Weights of a small mixture-of-experts language model, trained from scratch on English Wikipedia: 87.9M parameters, 6145 steps.
Below are experts of layer 2 (counted from 0) of a mixture-of-experts language model. Rows are named router (the router's row for the expert), gate (a neuron's input weights, with its number), up (a neuron's input weights, with its number), down (a neuron's output weights, with its number) and show model dimensions 0-127. Each number is 128 + 32 x the weight over its row's rms, rounded and kept within 0 to 255. Numbers have three digits each.
Before each expert's rows: a language model's description of what the expert responds to. This comes from a sample of Wikipedia text that the model never trained on.

# expert 15
It responds to: Digits in numbers. Digit pieces inside years, ISBNs, scores and table figures, such as 17-78, 978-, 1916, 48'.
router:072181155120086102072147142122095132149091178135169182125105171157108087085100061066120127112063100098153107116143109123130117083127141171121123106125115111137107136096088142111175161106114134086125157099124162155150145104196119156172160165182109107129104172126165124111116104152130124200097107076126141110171182177158118128061110076088113063114142095120069078126125127149073122116135
gate0:141157088118123167166166149113136143069140098147171126090125130103114138100128082099151122136149104191174086151069125197125153151219159132157144081140074176115100113184113157111129121090087083121069154109091184117128107133116131156129149123169118096070152128197093062104132170089088178109122138106082146132130136228076148145082115108091152176127146078128121113128113089150130151112146
up0:154103126120141159143196142090147173096135120106139085099085127058133140096129073094132107126164147186177083141080166143111174186136177141166150084160078122075182155162134118106113129053121048132057173165097099152076138149109129144082124078170059069072111137154115095076147171101154135140104183133081093119098132178044172123090133175073166146103152099106153133116100101182135158127143
down0:109087148090123119119134121136101133147160137092087158165119164113144150143125151109073151145124162165125119107135103090129147171150101066177157170163087110116148116126132102103126166111074105063129079111168149099167142116163142120070145096081065138144107040100115103153121162105151097079118109152114159115135064151174106074106112142111124127128068111092127157098124196062135097086126
gate1:054084149126139051102180080118091117164155150177137199121128105132154160149100112150143091155164141141162109179158116089137068090092059138131118078125101108088107142103090119131152094161158150118163183093247161116143181137134108130171085168102104069114126133178118163099105172098122152123167161147160162096150127133171108142112120149115170122139189141127099158096102120182092118148100
up1:065093155129111073117152122144135101065174161114101169145107119100098146170115172111135092104111065097169164122182144138039142078103126179134132116119140123157110117080130164133136131116206087150086126061111117054129136145158106100178137096060078109127126111130114128162124133144140135173201124166170139155083130102168159169123150067062149074091112088122161164095147137156119164189047
down1:154138119163113140084110107115147181130121063122124165163135095112094172138117129080110163131121087106168145150209166161074159115111142203131067219100103082167160194101151087114140102133128097078137168117152127152147136095126186182166113159126119104140093133151127087118149147107126227131083137087115111148122123100127106179137119112079142158164142184203154164101110105135093172082089
gate2:095077177153109107117167155084164151138125185118132122116134087127145119171096146127139115096185120085131161123106110153113089097156104088184084125145148072120124139138113123150114142155077174167160121154138154161154077111127101136124104127171089143142133141143098130114108102094131082140148129127098143107140116129106105155182092103128138125104147149087088137161175122129156076135124
up2:190147090133184157102052125142092122146131123135086118160152125150097203093107187157078167151154110124125131073141132128145136157090152105124115126185102128150136028107161163133141118157175109127126132116121111105092152065147134116109120166108178156056078182151123128162159131138165113102115122183135111163154089111115098114081114137138104117105117125133124174103111135087105129079120
down2:124148147073117184135158143120118133154137137106124141129141161195107105089058145141109142085165082120102089122208114115150106153155112134111173127142146146189161128109099155134163166097100071133158148153151122178127077161157149099119180190113150127140124072116122166071122155088138085128150118128067028150184130151199120081092123125131119144155137126148128086161119126069134154195159
gate3:117096112140171118169198057177117077085165127160154110122145142081119165107111164072145029169139161166122153147112087122139155104144181127161118145210079116079132139122120129114147150144052165097134161155142132169105154136126104106116134123151107101097157089196106101138105135182161102136141163065165131122117091121075110072079119128067092110115110094114097078090084155169130075208119
up3:160165147129118177131078174081085155135106088103111109142135163136134134135134105130160169159128164120123125099106181112115128148125104121073153186044119146174130110147153174107127154133146155100128077110160123113136106126152118162096036117119144146193122158060165154139140146126110104136117117179101137156101122110109144173124129080110152139129175147123196134174148135116117146070171
down3:118153183165071159152130118132119181115081098098125184116104130132097094142138144091162130140124189143108114202141120066122158202108078138095162133150127153143111096142105110095116158132111107062101183150183052175113108189146178148196129158099147154128121116098175155128148096136122153146084155124101073163080101133130156171140123122128116118136121135177208115153172093170152166157191
gate4:129137153134146097066127167123165111185107166196193174134091169049109138124130155078133157194170087096103138138119150092123128118045106105150123069071165154091124071150121132065143172132170123148161131160168155076126168104112135149125163182139095075118093209187145124133067067148100122135190081112133133100129160193142127136153100162116129143159164067176073116142113153180093082150160
up4:162054132111116061085132143137139131081123133120073092098138095181111127112088143165138134074115146146096087126128091141130120119112126122101104122110135142157117178117089134145122159174070093085088072175128128106149144115158181144156173130159113128086140121121126136119166129105149079135154080121184086135130169078175146148128148159108162133128175107100163099136094084102149144140093
down4:145089149106162099144109184122147078111112142080094082071068151116149175109149141127141168097131126173138109122177125139128136146069112174102120178086147139134105127164118144112175176163112088093125129150164134087095208120073172115155171086165091124103121109146108155116200168174087107158130094117132091114174153133122128111168128073098091142122071085103152093139138103078111126094097
gate5:119151093173134126178096149120164100090114168125128107191088095107162122093108204086163117084119168092066148145155069113129145028149143133180116116155164151129143185130088105087142153134107141135166129100106208107148209157090106146158140143133136117130103164131137107124150100171064136159091089174150165128078117157107109149100142159135142132136157084139172116153114118058116129123108
up5:120108123127152158124086083121149145178124146107108129122157123180130070104126105119138106179199124108178154177180100110139134169071165097129143147070120174175120152106104171183065157104125115149154057148086149131118146092119093125160182150113198092143157125125057116136183122115084091135165144152173140134064132125069105102077141140160090126113117157149132134128114088088108126074140
down5:108103138164182149061059102077147131140159189108134117096128140133115095200098125131136106109112137123144085092161112117144147142100142115165148093100055117121169136088136156167121154085074117162120086150106124115087183178114093117141108160110171093105146161165144077097216108185133072176116115151157219096097122084081151147116144144125121118118070141152119189097110107132137187087129
gate6:157129126066097078097156125152127161091123088100136144113118147130179149102102114150126128123136173155150141063167166122135155142175161113162082085160172093070135135150136132145062085140129162144136132112106066111142135123166111123168081096149080092177075158133132099126099086137159154156087141143115167140162188187110168075082124090122136188134121102138075106122075130108110176127065
up6:130149106176120166190141176078117069192123118183121121161155084116099096139103129088147131141161087116116044097099096162123104138112169153116178149090058141203158112123076148079185168104103103125133101120132170116163125151098120099060173114165117132133134091119169185148180189134101109154233165144146105154135082117130112206120135129167128045122138172174119129135141104154134079126127
down6:113071188093117104103074177148080096141161120123136139124156148154102144113163130111148129139162138126155089123139083082105091130172142151114130160123147129129140166085089105126144110177052133143165141149166130156150185102118135121225105099074113093158128138154083064148128072151076123110159104153171137170124109158122149134163185122144143108102105143138070182166182123164196088135039
gate7:095171099085125101119097144130142075121107131114164135131146235173120109162115090120101193163181198086112136081114127189154107159077118140131100099105157141173161142147122146124116185134115107125125150125146159139175091069113121162138083079101117151088086130140137162123114099194152139148133124050155177112077101158171103141128165091143156133122177190144122109149117113119103144090145
up7:149096145176139135123136166083177111138150162153110140138061075124101135117122094112162120149135091150144072118132124181139128145160162132097088127098072102147138153133107122153176143160091134149103199097113133178172096096128141174108203183154130119140168124113151111160150181053124139075141135144108100112116119128140184092072102201136125086120069121198179160136111135118119135080123
down7:116103111175088145128053135122101157128159077128201135191151175134112103136120146150132108135119199131167169146178172062153170114143095169137218104133096122108139132136178138163108128112119140151154133147159163108139110101108119089168148119144100121150137200121167104125169150132165146135089180170138073119106097127125117194124173127136109175108100162098105093136153122092118125147124
gate8:128102173072108181115107105077070155178144106112121076146181152163170130095067128102084176095150148118110142106132088141163117174115146113101157052060138134133117148152179128130063204135093135136151119129174123172158077144112104110103176157143092087172174162118133169116135146075125095177091116134216126147147111116098139099109156135138175079153100100099105118096139182154073131095178
up8:136126125171154119121161173112153119084088087152123199152087170082137184121142115118144069157150123132155101190133145083105136120151151150172100134183097089078137078112120098127151080110102169078071150100112133111115136111117114106189110153194189133120074118188122074171153158189131127102191131147103099103147174170170152137131166120143028149106113176141098142137088106090155132155124
down8:140146122128122123128159132111160127065154067114113073119122122069160098144099101118094158158133197182152170083096157088149144141151163095097135089082143129114101218070176171159078165098132158173121107174078148163204121121061092124096105146210129146209156100142131138144123130126152107122190119162134142134115126091105111104184127084133146121140148102104133119104145128208186121136171
gate9:126174144143059119135152146134198066204082086145132102135145132110139112144101142101088133152149138095113163148144114101122150095104170151137136123102131112128128120087108149081200125109123169132152084137082107136134191126129125077073099088130102066137115117186160084121143084130134162172116094145123071145164115152105098125165157106088155144171058174137122152145099156161131086116134
up9:159229146128106105153121121148150101147088084115109119150142154089127086168138197132101127112129119034063218136137130112131103100088163092100127114067143108123128145102077201108160080110196144131182059127109112125134157157173153048097097110196132070132099136187066123145110104145095207143130143093158102148163157136099110157173137093094136139185063151189121145121083108150132132113114
down9:149146159178165143152108129130131130060187128068148138179127058153125117102135133119133130176161095088093156118145148170165126163160112111106093186069122116181113149164137116140060183161163118116130174102090159077075093161119150161148096108137133101073105107161174096095129080134131141122141111066098097125101145115135139137117160176128107115127151121173144072122174141101086168094121
gate10:090152095174172122123104096134091151118106157111095152125102148166137196165171131093160113198118149125143081099096092077185145097058186135106124142115115140131123156114137065129152067104165115122145099121184146124154193173098136143122144136103071119036152116106092129073111112130096137097179087151124123144110125123096162161098093113114114124100102162219085104097117089166136133107096
up10:121142212120161146136138170179142058166132084136096110168165153188148116143111138160078127162190102169103135171199134123098109161098176133158183093091118120081156091077136145157102154107080105166130088153097091209132027100083128130096124103154147148196132137123094147136137098106137127127096172150153047133131107136142154129151209119102113090138086140112111161126140085163084146121189
down10:115154163118127162118174162113096090162086091148109093112138121176097134146160167101118136125111117138106135158083110079109126106093146135101157099089118144135153130058164161135120136123085100149082088116147101125118117163081142111128090079120143165133107057079141179148124141113081127132089162090142119122132097120122143166128115083108141124112107185132127170109116131091154175129181

# expert 3
It responds to: Months and time spans. Month names and time expressions after in, from or on in dated prose and tables, such as March 2012, from September, years.
router:137114132090146119097164143170096194148126156114168188082113117205090143145079096135114128051138115088103146129092124119099083045114120125099088118103118097106147114112038132104125159099145099089137127163133153086138137126188132141149169138171100141138084151105183114092125107145156148155119129129050113123165168060069060132140097059151145103110146114078158101096098069140163132172099
gate0:144114125144113142140143092147102107140117108119143096110146110095114142114107114136106150123174075138113110131134061131132096172175174069078201134103107120194131114120121067127131162189142129102153117118164153102140125123112139153129163072157148125123153147183130116092110153181125164150147097088144159125126083148131149136112114096073060117100130091156145184106156121158157104142125
up0:110088120102118139206077131144094169109141115086115162136173075130115090162094143096123110149129066094089107159070086158158042143099099110097123101161158146137059129090128136154183167087132151132189111121137154117104055126082122153043081140137069181146137141097104132107140191074139121075113209109171163073088155110127108072115125154187089098185154110170153068117131126153109139166086
down0:152144114183159144149127112113186124150137083117090126092152122105126103127096094110141132122126134130167115131125120176133108111094075131119195158185172103094055102151093146114157156086161133214158124120107076075173152121096117138152106089065105127151112141173127085137138187112143087150152094168085128150076131113121123134112149133160117125134174137191159162090092162083094072091045
gate1:134123084153136077146120128185170116171157176156122166092095115122102133122187137092062158120080167143078110119130100113175080123113088118109099083151122116066131138113181082095160093121133105139160167175184184144136132155110164124158139108123171140109161058119121129091110173161112182126067157182100136083133077091137137163163129115136170125169108119093174100079133118108203179130177
up1:163186109122062095111077108094138106136115203113106123137129147106133130132156103075091136114117134106149112155103143064144126097120119094123061125108139209127095090140190119113107124062142150097154135116141127158104060108172138106145085109130094154156094066124136141095092099141192114109152134175154141138161054156113127135114105063189145115112130169102158110098155152098179109132152
down1:171127096110159140128161125121101071169142201074131104113076164118099132133152153129110131145122110096119123175105124133155118106091092148163150154100172145108122113162125166180125150127156131155131136133112099143100096071137104109103148126076189196075114156165204166150175154141135103104138158082158093081096084160180110124075117118114151123160128160129114091141128143158171131121112
gate2:106199101119136110119154130185132064167097130090142186110109089112109130158126154153090062107155122143096177132172104093046150131133093165123134151157123108134079068099101125130142188139120135126151117146155153172053101147064059108105140061103112180104116140146129116085175085133112157185136135165101152064159141145106109159118144137094145081137155136121085100192158160165155117122152
up2:164085147159101108190096097145062126184142108128047161142212155173127122097106079100093084100097099116137143116095158161059108136117106126129141109136079105127164142119154121118180143093037121115095069074198122148211034081165104098140128169108163101128151083144142093157155175147170167095120164060095164127097153140196181138128146147103129155117088114129144093130133147171116111118180
down2:142155076128192121149148085215162156157166153190099140155150166148108130096103195133155140145152134104134103193084122183066155181122138142128115175072079121102089138120116150082104126128085097136137130135105116157175119150131100079091172168059141132136132055212124122158139067109082043068158116149131116113085126076099157159133102081086129136140086143128106138096092120098086118042078
gate3:158097174154089181188125142139123096079067183124117137107180128163144173169059147148139142089132106107129121127113128075152078088108122120119183150153132072118162134147124116125129147147060097088109095162099175114119154149121091173114136131227133164145175155135104128178150164113131119152153131208100098063132088195124128161118090102096169101081104097117060083108121136157136096149154
up3:141146178164059158145159134112147114131083140120104116095139144124138104181064149123122153092102144106173147078141173157129144088123152140088109080134150082169157143115092177038084133122143133155142092101155118131132148075072077185146129148144139113118130130117187060121126060093179099163108113143131127142122120194140114119137102071143116107107132085106085060160151188147082147108077
down3:155119185102121126133162159138145173173114115124132128094101118128141152136098051179125146120155108103125121162190090129133177110125192108112113109145090118096166132135121048090092135111161125127136069138190091142087190076105119196105117165090129105119142140130095154138166162109180103117140131177075198109109105153180157129100139079119091095119119096137111054143134088151104096137135
gate4:151146144150188136070117104106123107115111096075138082107100161212176098123136182113093098151114154144083153168073085175152146134134081090099123184126121167132156149107142114152106133127088169129135103193097161085112120155108117117171161070182122144127141147110103151140130107117130204163103124129165129144168090077150123076154133111139135141099084151165108094076123083135152134105188
up4:087127152187145161036114108117144171119127115184141147103075116200116095141155181131136041186140085187095163125124130148123121146145114089090069132094096130100131111116138163172173112127165139128160119089129144115143143101115098098090153108154145129118101084160151137080164049127128162167107157113099142079086106095196080074154094125133169172136127114140079090089168161077164142145128
down4:171145102143117124098173152104099160170099104146148133105090105121092118237104113114109146100137172136134155070124110156160120146156147196207132153120096135139154086133149110127133136148126076106134129097119135087138113115173163114117131142118105138114115090172149157137185099128198137092133136132150123093102144155122110126153099148108108110124124089111126122105144078107121213111189
gate5:136129133133100143160097105135098120127156102128164167122134119135091170147143096136093121086168087100071146182154175051129076131084103098145127172175122110138144147096099122135129187153133153215124172180047108126151139128073194161123185121096130110101130202102139115176113155181156099170125043148111125120162098130160144141196086092161132110127105095094061108167116153134122139148106
up5:173199141101132148155118111140176132154147089068117146142122113077077120144127119129112091203183096138148168133172056126133098139141116124118126098128136091165116156153107150145076186107114111119179200170071133156112155176117114130137155116101067108134216100129170125132140170071131112153154111127111130207176158090145183104127128078114156073119117116204063101145151138212149118114145
down5:169119140144124094120114107125135145113137153089143133127137148119114170188101119143193117119117148195127134145118113112113100152156156148114156084088155124121097171106065157177039146184129126202117097105120089137100101146184089165121147099150053194132156108108143120139128133122094145162194099122125191171142111115159118103088179116157164118161153100132145094112107130142070122098139
gate6:134119180085154147199107067168138094093138102082144113103123111133116120086162113106113151158135162105101125175188121143127139115120169111158090115140166066094121130139135131168166089093087169118151103147139152103176122110077142131129150132132116119133171132186162133143100127064134143207160205129167145124186109159160115126100126136130127110174137130150146103113101115210166097167108
up6:048087147150109107097112079098130128125128104105062173094131110124128138112127078090093151116142101120185126103164173097139174142088183108172137187139142105170127158210106116119171101114094131162124085130156144145136094105074160152167135118086078140135111081147073181131145113092131099167146154159150137102055110113164113158130070091098098142107172188060129096149140106133106107121070
down6:144147191122162114057149125086155153155099147121124050122133139154164144123113104237153112074083132098176104153158197156118192160077125162196094172149126108082147135089087158134095083133153152140154188165124110099124176141132173128151110141101131166083138111124119145161117041140121097095160153085120168113094146136106129101169133122123156083125161085175116121115142141140185205160145
gate7:128135095121109177116142126131153152163121160127114119063133170137080133087141126102113166048151114135099122171122079119107082109180113162177129139123159159096107170117146157144152108135125098106140152184111196141115105105182102124178104131150087111136101110120075135177136151090153144159174123126087092118114132037129128127108091103124133179115143132163095138122135155175126106137160
up7:113150105148103158131169089090128064129078084111103133154141054152172124168032128147152163120172141102153082087136138137152171169062142089129156102096089124176114121114125134158182171128172162177115116106082130130139135178098068105134138171121149080157138118102115102087091089091069098114127102184127175186114106160078091138121115130122094138151150134161181133157196091086124104145060
down7:161165121155146139065106142104173120081141116126100153191160087127149107177091150103093170097153141172192100168129143101113107153122103123103133051128080150128132128114139123143154112150122169135129118199043115060084155148127115173140154104112077136111110186100114084110075085096096102178156098135102136134136103092033110082123132126139138064136127089150148129097189131112135083125177
gate8:118123148119083107186108092124162134130121175088105115108148172163103111121127131068163128107079192093086130094136154142106157112115127111131172131112134147117099156131141180109112110156119151122103115125098183126208127086136083145147150146128201084069181151154099108167148159145125128116174100122096098094153087118164128118073166130127158177151123136142136110207134142122135213157135
up8:139184129028141108117141125122150148138117155090147116125092150153087072178128124127106175094070119047168119066082188122145151059107111162141176116117152132077113131115100155086133161133149043149047116088097153140182124135110098132145135106158141092077138083122111157109197100132122158144093080184090125089154137096108151106109100198095118114120158092136128071196189144119105150147147
down8:145155094034128112131157168061191140143193064073120111117121129161148053113072095138095187124061146119204120135071178115094097104090152113145118163142081163102112129102144116105136143134088142143141122109100099208142147137125128105117122109137169137100098103114055139142137079134152219147073145158091106108141124128135130135133051128074127155117103138156140093142131063118101118156077
gate9:063146118064105087132142116048085069161085129141103140118096122104135120099155154133133128128194078106116095146134120168069117157161116058127122123141142140148087199108129139153163131182149142139130104100135101175151100096124143172126117127165148093144092134143144169108114102132101101171140165161192056143121106132164134148122109149137155143123107075115110115096158109153105097110139
up9:100128101098113145090163132130164107185181118169142151101194174208104129122077087090159143161113153127151178152151146173137126142139194170105168122110134131066133141129137065155110176104113098125132136092160136117132136117125124131131103123118160134139100117114180137154165200097119089090156141102121211112074160139141102104138174127083200189064089132130143096168121106173105131155150
down9:134102077101124127120162103142075122134167120149104141098058174182108097080102089111099157164092107186184119192087123114135070165175138092114171119095147121189159119169124148117135111138119117075157168119147148117142164089100153138127114039167118130094121092086147111088165122095127114142087101072139096104111137077132129119090116150105130125070166133115118119095093157134089160132155
gate10:089152130147162059118151120136132116133174127081104150136142131140111083137141160127132083159165156098071097114145116143091126129112142176109130139120101148124185146139072163157120117149159169130177133146084189107156111187129073165112106115087105153157144132112184137140157052110091139188060117153144121130099070125133087131137117144050156138115157173099117117105172145070088124149104
up10:132145135105152113153072087088139165107106131162076134122161123133150121136126153159177030156170127084123129140133148099064110078120145108156094132204110091118122131140078126088135177173152140138146146217098152097115172155131144189155159193087109132150113149060133199121146118134109114117069111129191137166165056168079125124169103176120093093100112134121126097126191165182080116153150
down10:195106144102197110126123161126095129090097119106053155080152118103106112117080097112128097124165070090145126136123076122068151128149174123104066161140070133136087054089102101116112100115160063109149093088086174104162116117150176164128150097096130119073156090161146115165091112160118176121145063153143134187141116118089073130135122158121131056145130100102131166148109112142178124115161

# expert 1
It responds to: Apostrophes, brackets, modals. Apostrophes in possessives and contractions, opening brackets, slashes and quotes, plus modals like would, can, will and stray letters in non-Latin text.
router:200148141086121101075122159124107114151094187179183175131100116188049146157085111146094151071098097149124124065107130130113103092155149109157127131104148140119079077182132122153113143124156139131145072076168146034145120118090102110188145189214077119118107152162149102102127138119142148147144112148098136154140155109105060175094127081112184138091120109159137210128095101141098120098128
gate0:150187147113099100146148099132106121134079149103110164169117118088084121111108117069100182091164154171097074075124118075086132148119171142067123089109153088186117091119118156119109150140136128195126135072169186141127120104196150167173150132159122069103122203157194095147160173071136088140087117129144165125121153086151156155149136198172130083143176153130060101134176142163092126137132
up0:127086146142125117117078176128134130099145127082131114106136104072099132170115077135108124065112125121154160159093080099003134119109113171121176171125112188087111137132126140108156110122147141093103133154134119122141092151153111119124128092170105134074115140066145050113166091123162124128096154059120122157165130137139094114088188125088179112046124090144127146123116152166116134151131
down0:178070151138080095018102158142196161055128143093140127138149140038166113138090196123142162143156086161185082145091163110076158107128128208167118120061151110124092094153101144128144169106105122119131150123161140071148138062149182157130146114121145112105136153099089139141157127154154116177093098101153079113141078126053134179136143043158165112103095149108182113141182105118153106137082
gate1:082111109154146138131140095137131107129136111223156104092087107168136233135126106052070117133145138140091105142159125130088153096117143168107080093133145128101129120117147136176133181132148088120074095138208130137103059153116136092139130107143193050142072099091173133122136180160078161211153151132143148135126160150118111208130086099143161137116068144081138083117157155115122083183112
up1:108110091149130156079129126102158115192131141150108108122124099142131161176110146198079201137099141156148164146087173132143190158088132156055083110080081102119068144108148148121167140121135117137086067141135099108159082071135136163139077176091131131125158146101115182158120132089099167141105150122129137107141151132137046135144141135092131136125164076149108067136132113143112099106145
down1:157100114137078126131156144095138105139092119129136123183086128087110131100170142113073101165123157134115148087107153098153148124123066108106112127087125106130080116122185119109161142113179136089079091074153139119090153103151187056165116094149147148132088183059137117098143090141057117166162112121132114105111162104148109101105123070098140092114152065094099101095105100141148139110049
gate2:136146141119083123127112142101063163115117119159069101082096135160125141045112133151115121105109135078100115111142134175145152118157086157110091096207177087169140122115176156135131138116081155159131138131119127123136113127161097122211135149093111099179117118132188108140119117169100148098151107112129104110131131052103137157090105121048152161136098180129093135112174088147128160170121
up2:119165116128144159170122181097091132101102098117168059153083125148126106157099156138088091108131132190138125143184154140110197079100130127114102093116116117140155143153175184138175104111188093186112102091075082154115146108089108139088137171193118083151102104187084112130142162132108095116101191143189130089132128163116144168166146129108109139113124089161156068138134146074145116160114
down2:143168130112130112077071150171135101097132093130163077106143178142132124091092097085124115103103115152098203120201119094104129165150142164086120095107123156163095143101178126095116137124116129189117108073115135125097139124131158130146164160134140176147130132133129149130155086136101158156129179166174120108127111165119136154130165132031176130163146130136143147132133110092155119236171
gate3:167094072145122078166122170085147114126167143103139127124167145177138155094141130111091252170093164128120117134139102160184185144098136131085128127118165133158121060105098171162152150137080162080170084152146128138122115114128147110166144196128158093091147147137127136145117144111075073160103087120121078142063164125073160183152164122139111102126150157094097139094087173147159127160132
up3:121149146074180145054141088147110178148095161085154142146125093113161116150179094139118196115094172163137183125162110081210131212099062102071132100125092161137102116191093074135140108146141163115120065136129196119125154181126070160112163142160153135126091087120087096107133115143172152108145174079204127152128153119132103099119082136121155126154123120053180204120167095082145149115125
down3:115195084127087148099124185147089177187104123085106131093125161164139121074147102130113199120091145163189156120117069082151157145164101109139115082109117183143090161143097051081116109139127127168162114173113158139088124085154122152124136154186185173137092122173071111081109110129155109109111086120206165151104124150132128160166125117127168090117102188117113145116142137069138136156146
gate4:118139086113156122116108108125135126105044162109131090115127161148149122150141123099144082188120109115130090140110076080144157169191138115116129119128142107149117057099148143095107120154102148158159099157114120120148139129127134121155130127140110102166161121150133101152110143139125067144123114053142152150090102126066127181101149083155144163159101175151205138149136127118175142114161
up4:087109104077160095107142168121117099147120172150117198122129157124154147080135163140108198095111158076101092070123141139212165154129164134123113154123107112095125163088200134139130114212179112160127156111092143163127199176127144120161083081097144147139173130130109153129197148170111143097148159158120147142145157135113118153134157104138097123192124134132180084160107081101157130155135
down4:149152141104122194175100127118141088131101136091077097117066158132099146110156125122119128071114111166127155118129114148151120115140173108132070140197120128121082148122115127096059126132090172104074152111157091116149156091078120140086156103158152125097133158124111105143148098110110133130158145145146166094173169157139075181068095155092114120134157077165163060163133164141172175107112
gate5:159074076169146104145081107124124131115161141173119109116141176178052149072119170090103134100126156093066201112128115192104153114092116110078106157117125115156133142126125193091143154083140162144130143127168139158184125132098113130129144146174177134075129139156155160131104138108102107116148140141126110048161114160111145099150125084168134142125121129228115133154098155160133094127115
up5:153129172144070149092178128072107140147117118094154110123130192090103148092148126094151095117127150070137151151128084101130122115094131117074039149121142107214149119178064097093158126103131137082111136135135114108128148129173107143114106106127173154141148123112119185115073086151110117181200154134162114136154150104186197105133159186153025083123111154148133103156166190115148134101049
down5:111137122167116162139132124106095122168130159141139110146121158132176189103162090129142085110088124093100131178145123148163087156087138185108057169154065176062165137161093093083091129109161114146166147149145103097109125133154142144118160120125153127151189164049140148111135082120122110147140157147134149144129075163103158081142117153138050069080187125134089133149120099156111153146166
gate6:118137088085071100161182153154146154077111129118128148129177071113134093088106129103094085124136110143098128088112121130103131113111107212155107100107153065223188174071113144116133099127146137180123141097103125151100143172130165113149161132151118113152073162174110209138131149094105136133105040079074088128164144033114138140059055125124120137101172179108147156081070145074147194155124
up6:093106105169124097155097120174134098134087105111124152134143099098142141096128153132093076136112107115106144097127154132146174121091141125139142119118155124128112214109200123136105174086115143135119144114097075079075076122141155068197148128124119133133157147164194153109205125123098132051179067139115084142170151104148104133145114154139090147190110101152137095067137130118148147101113
down6:142099127138118103103128145110143100164179094123055157149086097105093144102119132133102047102153166137100121093127087144141180196113136106125118097112149139158164175149134154125114104125171120118129064149065188056149102113092058113167165120135114110119213084131184137107147099191086094052098109124151153123109106140155080090150102110125153085137114119085136104118116110137122080113157
gate7:146119126139164092151129159133151074085167164101117132124123129101109100100147161144125196162122101124132170096097098044138102107124089128147145134198163062134122087136158190126114133079093121122119099122193163185160153236148155168097124182138155121146184109136115126154102099077101120138178119161124095080119135138164103056191121130113123075106163118096109077122073128130122118123162
up7:196087135145140121170186098134138062157185105135150105114133133091197165146117075146057149146086153098134124133100145165149115089079100145144140137164153151088144116170178080147115146102140167089160050148102111127119135113169162081119192093111105068070123064103100100129140152123146119090110149130116066146100153084083152136179095136181085154113191144076145149149096153146137177132187
down7:185065176115093134096146149178156113125125088177117051161145141127170156127146109191171135086123117108064170121053139111151110054138063094107121131126156091158111093185109068150128143063094105128109085080139102202040058110159118132074139111149118117159117087117125133161178104105154155104157151125089114088107161166104080122122165090089137184093097139118113143139077106146137135142176
gate8:140134117173141095067134135144160143217080127107155149132091174088125169119103088103078096175166105113116173148139181097085134169134089098163137159185117161148103200110138130148192104124141171141108138138107125145114105124146140118129140179170142130108115125097133114101105085103105128130168112096120167152111110141107161133102151130110170183099093115165148086080097122189143171157099
up8:145101100154203111129137118112123142140078126133147140079078077125146169130047116147114062120126126096138166096075145080125164081110145108152181159124107128081188102150125126108105177099122143146137140185108134136064088141079109153135146187071050155129151139144140115128178122160141108115126153152182160157054151109125097131143155166098107164158095101173135098164122133121160140087120
down8:129145077129185160153079147077093146129146110144126120113119052069121122127089114163080119111116153115108165113152103084156185132115038028138164146138180124171125084175117115077103161117137148145186113161137176127160073145076168194197140143142043095134173130137125106101131174130137104068142141193103101120116150121117111125133148167099169176172089161127142166118115153077123120124106
gate9:139255119112186106199090185084160123129092123108117129149202159122079109165157152037103209125089089101115116127095104119049175136101128078096189169128091179164123123146133148202109137126088147153143140109120156076172128099099140148145098092131102167148083134132183159182137162121091165140070133146114083139168133139114120180185150071153119153099184156136136111111146087154130114122103
up9:119079106149083155134163158142106148108108050091118172112070088151141139135126152139117147115127214158141128105065117190123173079115173189104111159095122154111146111111104136133157198082110158125113112120090066048112129113117106073100157116177126185069138139100111168073166086139134087161132174125114148146084142150167105143095129133123135085157100085129083096123118097148172156110074
down9:158139150183172147072093048117125078064096105145137133160124076156116093114113170149118105130210094105067138049135115145123151159131197189157112124107111171132085095042194152164111158183064147147161078143104161131164121130156139135090133150140137121056145104077122114093106063143027096143099100107162141179132136127113145133125087110167077138113130104138081157099134116148111091104100
gate10:107167091127130144114121083095098119136022153115131093047076118181154161098144066127079129163161123152166126144142098115126119133159170206149095142174148100108178151129131126196137177175149110143144235078144144139180118124119134161120112150158105153166093156104092137163184111058120112156109114146124117117132133183131089109162158116062116135076125165158170119098084141045155123099073
up10:148146167104185089170123117125115105154132116143120116116041088117132100063184162155052116160216068140087108137104104147177115164083125154132116150068169145126124171101186115095108161154153139143141123091143131114159140159146152128105176150121089093055155079124078172128144137122130168084145077132091100144141137156138141113157121168152191118174169116192111150225132100110085147064136
down10:143155196126119060156110141109122074163097102139118175098093167143102152159120166140101121172172100188158116156156114162206142129130146123153137114052070128085098153091186094096093124141135140156144088083119101128189164143151094100124151142089180121100152134122037117160138117139137137145099076150120128109100090125072092119123188080167183120148161125087172093144130069180175133099138